Weights of a small mixture-of-experts language model, trained from scratch on English Wikipedia: vocabulary 32768.
Below are experts of layer 3 (counted from 0) of a mixture-of-experts language model. Rows are named router (the router's row for the expert), up (a neuron's input weights, with its number) and show model dimensions 256-383. Each number is 128 + 32 x the weight over its row's rms, rounded and kept within 0 to 255. Numbers have three digits each.
After each expert's rows: "comes after" lists some tokens at least twice as common just before its tokens as in all text. This comes from a sample of Wikipedia text that the model never trained on. Tokens count by the router's weight.

# expert 7
router:128053140128095144173083125140136108150151108043151141163191160126127111122123134141138123148070157161119137100166165162151145109103126178143070170131113119158131095124135130161178126121153169192176149096180074110125084111114125122120069141175140149051069123093123119097099122153171106105115153163143135129113167107131108182153125055148170083156159135167200105085055152113182115095119
up0:143126097075155110101074127118129097128174165116114092184137185086169123083119116125181123113108135098120085101129134144139157125169152082131120111130100131147117075138126112135124111172118109119149105129092075091104076100058157089162097063177142119139047102141113142130135113181122068145112130140169083140166148196156139191154136127150115122173124161138068079155143183138171149118152
comes after: "|", " |", "-", "\"", " Total", ":"

# expert 47
router:102085150161093150136138089165123127138144094122107113138170134118194100170141093188054142106089177093070124102136178104154155138109086114124100076141174173143132173093161127134161175153117145206065162098111102138031137160133125174123138172081119097091155094130129154119130135143137118130156125135148199117120133129072097141148156146139165097151126146136128113112088089166145092155141
up0:122114160153166156159155125205165078116136123099125128196170172162103104144099085183134125080133126070132118154177144136155104130114098058100095140121114076122129129121158131157138169119117119130102109078144104121123176225127111149116159154149131108128164098127082205151080176123181105093188181135155186121164138077109174093111147160148127094154100093130105102073125127147149112130136
comes after: " New", " United", " the", " South", " of", " in"

# expert 10
router:097122142194119097124142152065101096124138112118138145150141111156170092147155090191103096145133158105116124103130137156136129180121138122158084069153129099123138151141176112124112147119117165158141128085145108128188053114107136056211051138124099093120082115134127156124122157127107090158133114236139100118140188082051098136157089138104156210155090133132106122121165116139157124159131
up0:184152138190148094129056113165102114111137111163150138160115148124120120141143116154156133184109128116142145100168112137102127129092062161136157104079135104173072114111094185127160105142101166114158127158149169127149097098068095084141090206106189097155048160168141130128152101119134122102177134034141111128100121073071091126110143099091165108135111131095087077131083110192166138121105
comes after: " a", " the", " and", " of", " an", " with"

# expert 43
router:098126100133098051150134092141072127155176170088207137129168091130108126173126115116171126189157115127088126120167180112170089184110131117155101126146136114106188102077111187160168116074123164112136092130134092116164124076088198145244157198138135161099086095086139102049120107127110107144119155197139144069104181103152178064114163133132194092140102148112129120181086104116129131160126
up0:103107124141112101169133118152104163179104109128146122168091108126081131119089059095105127208086132129136117080172175149135138132151108129131116126155145137140104093150118061113121108167090179124107080146127126137041093148141121104079208109137078077171116115122131120132117135141128215169168178113144102123088081133120060060143147141088101099129146186085130137096142128106087139139132
comes after: " as", " is", " in", " with", " was", " for"

# expert 3
router:105098151173130090128121130125094135204161129119184126180158117099157108226119095104092130126104129142134121108076128111167022185167097134141142154153107142162151160146123137133072144114135108140161126108110141140064087099142139068198133141068182101218116093104171133086132133112143053147175123152122178153079145155159069105112107148129167152068175159126187118140131110112129123145161
up0:091100192170177148209163128105139132105160130123171137137118144125119123109090118073080112177154131095155125080137111138130132152139117134079160129092139100114155173131154151079103138141102152164139135125109129070143072100114090133162160122084190075133053119126123130133135160100084142100122122136149130108162181131146086090106107174134093161152175151166052176176157146075105159149126
comes after: " |", " 6", " 9", " 5", " (1", " on"

# expert 1
router:129115100123110107165143148152110200147163082103066110136143114099120090129091119167160130127097111161113093119142151079111139124124146148124140093144137132156151102119138133124122169159115135145124054111117109067049165148131148120185113156181140065130146104060120127098138141140142136137126157112125140135115099140195149179130146142167147121141157113073141107198083151125145120094160
up0:138162160122134153180155123184107109177131160174130126131065129175147154085143118135116175109077213166153153197097172134128151133100045168085103150160085091114139046129162127113112114152112151128135139131153122137097163090141130195126136099203174089132176144049179112121176171130120162122145133120055195146148165112142130171190176154138154098131131136137100065122162143130115158085146
comes after: "\n", " |", ".", " ==", "===", "=="

# expert 36
router:082129144082077169122089049135135108170121097121155158117131097168152138168119117111137121178120092145130137149160170095146086162114130140103116059120120116134127174153156175072124112122111140185086089114092097122130112128118126074138163051146077139166173068101154143137143170135159116178155152156152114138096086046162104148147094064113135167155132140167161094193105146154115106103155
up0:148099193070114076185176120197120105122137076141077110077129138115133111122102179162140142064110151188150095185146134106107123064093087186122127109091154153113178199090105164128154105130079164137101083105170117120162142147125144084137078099117090113133184140124103120160115160155100114157133140052137121123048101098143096127062124172143156139115131130127076097131155075083077137125143
comes after: " was", " to", " is", " were", " and", " he"

# expert 5
router:104125077119128090101140116109100161095163171125147166113155134133213103155127158125150115136147075084116090106145139120220136138104115134182148117149173158076137085190105143168197113120120148143156088118166139143161164112094211098182134143110116083071133094166151140143124157105101120142166110185103131119104158100138142125102119131032164126150107208132122101129129136198123136138130
up0:094093167132104149139092120122116153093157164108115170121190138142070100122139124120093154152117118134135149110118136124093109202112143202162105116125187119140156157075130137117099164156082135108181132070152175092107101135159120109141132133109129127168154119144081177102089124110140139156138147094127108125118094159153200065119150117157127102111192118139191111152102192164104080062136
comes after: " the", " a", " of", " and", " an", " most"

# expert 39
router:106090175085131129178134099136096119144166104081150123178133136118115084125174093204171108135139136124163152101117113102186141185179131149125147164137115089160158145121141132146145110145100129189192181088145152103096147082137129106168120108162167062176134104140091111132121116108151121175128115167114178088070141100113147132111066046090164116131143166135124140141112087130121139159136
up0:044092121108153120103104120123058101134112071130097141100068146141179152129107147162094115092182144089125123131125169152180106107175168050111097156132119107147158086130145158166123090078155115149106185108149084106123141103100145177085152110109157180152123171149081117104181137158144122078142119112138148139118062143055216134144107078064083149069090143099144094121146156123072140172180
comes after: " |", "|", ";", " /", ":", "″N"

# expert 33
router:024124165181096156143122102143060183136145152084092152109125109138120117124144164123113113086106149238099109107137119128154143136119082134131095161099125158121160141138110156166151172159143082145128167097101137136148095139159120121145111134089173157129071122185108136137157153097185135095107145084168117120086119099066071115121119120151194111160080113108158122142097107150135158142088
up4:096145129129092149155108080122129138126014167102116099139161083127121137106104146166121152099100138071137130119137196147089128093115087128135112150080143165154134152075131139142121144169157067112032119064154178133178130167165157099126145112147075145156219139107138143129133122153092138134181129121150117157210083142111137114221123137093165193173174120095126098124124087101134149099121
comes after: "\n", "==", "===", "/", "====", " N"

# expert 35
router:110093104167096079094178056171084093146132105123120159152193141161148117138156150122140098124120130110156123129061126125181176137140107160080140156146152159133146112169075176123179171104119142127159159140151097157082098171072152089241153143102133161161143099101166115148119145128138082131126072105143173035116103090080161106210142163101134071137203195142178137186113106128144084131082
up0:104082127126131147184097117146133126113150196120151164132138140115149153175106127088163144184090064177092184145124077133102151159078211146096129178104104104130166136163102123096119129156174139106116085097064112153157143105119166146156156101101119162119124101085127107116096141109170132164112086076119137125157136176137149152133118090104154165160086149186129110106069120157164131144116
comes after: " of", " in", " to", " for", " at", " on"

# expert 0
router:121088133164079108153130113139094166182127188101146107157119138087181114126105138188103091119117132168147100119147142099107140147162131187148158090173173161150188093166091180102169141124101134180114195116157092112110121161127148055080116175157135158157106139099113153082151152149130098125168145101132158110101217146112110135141128140138188140147095183149127117132114142183135151173132
up0:070152163176118140127081058128082147112050121129113180088113190119120147100093040152097181138075160104130122145101109159153125077099145173112144154230119091127140141106090144180158141068162087164119097148056137119126150150194167137147126103161164096142177118122098167127122099154140133138095121153137135142128110181075169181102162104156125121178104080097116161084110139147158120119061
comes after: " the", " The", " of", " and", "-", " in"

# expert 9
router:120140175189126099145143127113137115168153163081149174157146087150116134238147122131164137149111157144159119104061133130123130127102133107072087117137112135105179142128176177125147137116057174111149122141112115117097109130114160112099129134120098133203166113140098132135159114152142079143193189129146106109116079139147127147130120164103138120155100150078111117134139099123081151161057
up0:146084142172180148104122132128158155195177165143116093129181111118153097152092128096165091130128155177101127196112083084091148141144138133161123060088058123177181097154122147098081129189102174114128197120151110132136154107120115087077095128085163135134120107127068190133119083168094153140103127130098128161100200116163109080151108125162119119151086083175126148126105162160126114171096
comes after: " ", " 0", " 1", " 2", " —", " 3"

# expert 45
router:081086183152128062145098146133145098163160125075113151155140132144129149211156167145162112177081189178138116086094180132123073140143107116091120113165164114151178145090157170128154128079106160174089112119157103146077146140097182130089109120164121137168138091149136164099151124133082023161153183121125129064125129135144070112125124153135174133198084150093091144116142116140106141167081
up0:079162073153169120115137150090088149139133134094109204103159135147115189133138135123154105091085092158149092142099144157163125150131191161064133094085116101163112119163129118161102111135141110130122090139139172128151107130103162110155076130148113174192167104126103198095154097106091078098122145102180127193167121139108111117172174119119171132167099166135168162169135183164099079152124
comes after: " ", " 0", " —", " 1", " 2", " 3"

# expert 27
router:091147137135086157150157119156076094182140187088185128172190088122136136140121137116130083104100140168058124112140109087211157132234116173087136126131170175132111134128105133163126155157108132141112072120146154173134098095123127188147090147104133107124083088109118144037143174082126166119127160122161119043096117107173112133150124173125127127084190154072207083089096099127098116170105
up0:083113107171084104107213109100067131108115121159143121145135125131156097132124097186123116097080129122141104139129155138148164140197151128131197079154190084175143103121141085158133133124119139093140105117096065153081096118109156161112154092147180090156127149120165104145124122162100161120076127080077117073122145176098093139144115121166107098092126132173126089167121160173136093170143
comes after: "\n", "\n ", "\n   ", "\n       ", "  ", " where"

# expert 31
router:162111126146107130150131136153084156165120138120128125173133147142156083139119155184124091099120193154154100139140106086123141171136148158121156049133169154150200086137100147074158155110058104144119213100135065144138105175128161085123069159162128163141122146092099151101146193123128089153128127130126162124119191106110087137131154156104126159157103126111124148197122161167102134219135
up0:167190153113130125205137121185142127122115148130073151114205136153081108132160095113087066121147161142105145120106128083154153126091158143164134127108123118107159097080093119075101149124097118106121090133123149146126100048107160084076138145185154141160114124211126109114099135109157136156094147133148146160075133111163099098048143116151090129144183151066115130166077100115053097169114
comes after: "-", " the", " of", " by", " and", "="

# expert 8
router:118147169147118146144101207125127163130115156132103189129203134137176156116093160087104097116182130203069114117131118133101146117191125139141104135104131158160183113137154117152108143154107095163090138138148033075119149066097168077126113122202167123121090092128120083141100128094176108080180140129177181052124124132108151139101088147182171086129123169116134077117135147134135111158091
up0:142148133180138140201092123152138135146096155105168126173153099064147109084055102134105105103122103074086083141138143101100121143110069194149130132080114173060148137158110071114116126107125081164133111151206109096087127111107126084170158110112136085155117115155131122141072151129138159168088124123162145161137155109096076091136086168125223123149128160184137111047169143130147145124093
comes after: "\n", " well", ",", "s,", "s", ")"

# expert 42
router:112144114095139122136153134086097149163122174129143117139141153121108133135137088160146098152112161098147133105135141127147094139123133161090094131153157141121142148126151112135149184119155126146143161106169102114119103134127170147163123119105182127134111092155157124146130135151128099141171177154159134039111155066048122070128129125044159151177082152129060095134107042141082127230104
up0:127102118068214095140112106000144182066136117152151163153084113165094046117158109152130129149161128165089147073105102196106179109160044135127075107161132113137090186142134133130109131147109150156083155130124123187089141135095131126110138102154101095114150093145110113157152026091164084155113125186122136149122115157111153130152085131177188089164130102090134098109101056146101145084114
comes after: "\n", " =", ")", " information", " (0)", "."

# expert 34
router:115098160205128184212142081093117160151136142095161102123131110176121125085125131098144077152136122100097078117132135132120115189165100149130125058147141073106153100173097153162140171154085163155127183102136098161131091110155158080162108096100088123107150139135084115100129116174109100195136138140173147101132120128146118118119182093115135177129091149187070108131153101197119078158170
up0:151133099155126136157193072145090126065072079156120176089135178151111094126125118179131156088125160102140139155117180127158126151116125108148122102115153124181102097125132094133073157203047136160104096109129125136171141156223104197195103183147142142132089124176131177124117102075097104103181154127160079101135082067126119192037131128117162103122131103094189119086137139155170104162151
comes after: " the", " his", " The", " a", "'s", " her"

# expert 37
router:094102142120095104126076131108095069167098091144109193127094121128135101109103054174182068142122135148126121103124128106212110137166099158175112121174209146114125077127152156109107175141061149190135112105148095079188056168126117062183102119107117103142130117135137141112105121100105122198109071093165124135140124111099099137146144125132159162201091144148116113098153120180173118165147
up4:138113146106130173133125041095111126103066118107087119130169161083031092107140185098105155117135173128088132078095144100176108105173169158197044136080177145093142108090154113141148101120160188072118164156103103099112112107129154138088108112147147092091135175119119124107095106111151169095156094145126162142132148125175112106139112121090152182161102129094089134151125164126112112182122
comes after: " the", " a", "'s", " an", " its", " his"

# expert 11
router:117094072153146137171124143108141118144148095096136117158130109142153110136115110147145090130046160171135150106156171128162191161130149115142114134168154072124138076142118170103166113129082192200113081086185101099107124132128122128117110073178148124109168101114111142056130126125118110139147148164113179100086112158171093177111072138079160094152165142160110120107153153153149122139103
up0:114134088147144145201115048146154157132125163102177146153111140094121143175100103111154121125092096077131138107166168148106140101113078113131085142093120190062104185153122131088070114143142098207125139170151151143144076114132174130121114105127101106183104145110174110114084117104168170191115115139118101105125104104156111108118109130116129197077184181130070130121165151117183120192118
comes after: " |", ";", " Best", " -", " as", ");"

# expert 21
router:113093172121137109236121075128108133153097162113122159153102128140172076108141133170183103131073227131142143138124141121157152129111125120177102082162125109153146096069098099159168118090125099137137130090189090146124108106092158155072125122138128202092081137100154139116184125170148085181150103142159193044106103129068098129134084161107133087133126098143108137161065135177129160183148
up0:121141122151188206126148102085135155215143108090080141122174172115125073135158150190106144123079166145106123174091196131162148100067173123067131156116148113130118127097149115094139084094072111150132101139147096082097130105060135122098223151135119098079140144121115130126158121113112098097102136153113173090190073130110170156116127140153135144135125147156131103188159128132110109147090
comes after: "-", " |", " /", " •", "|", ";"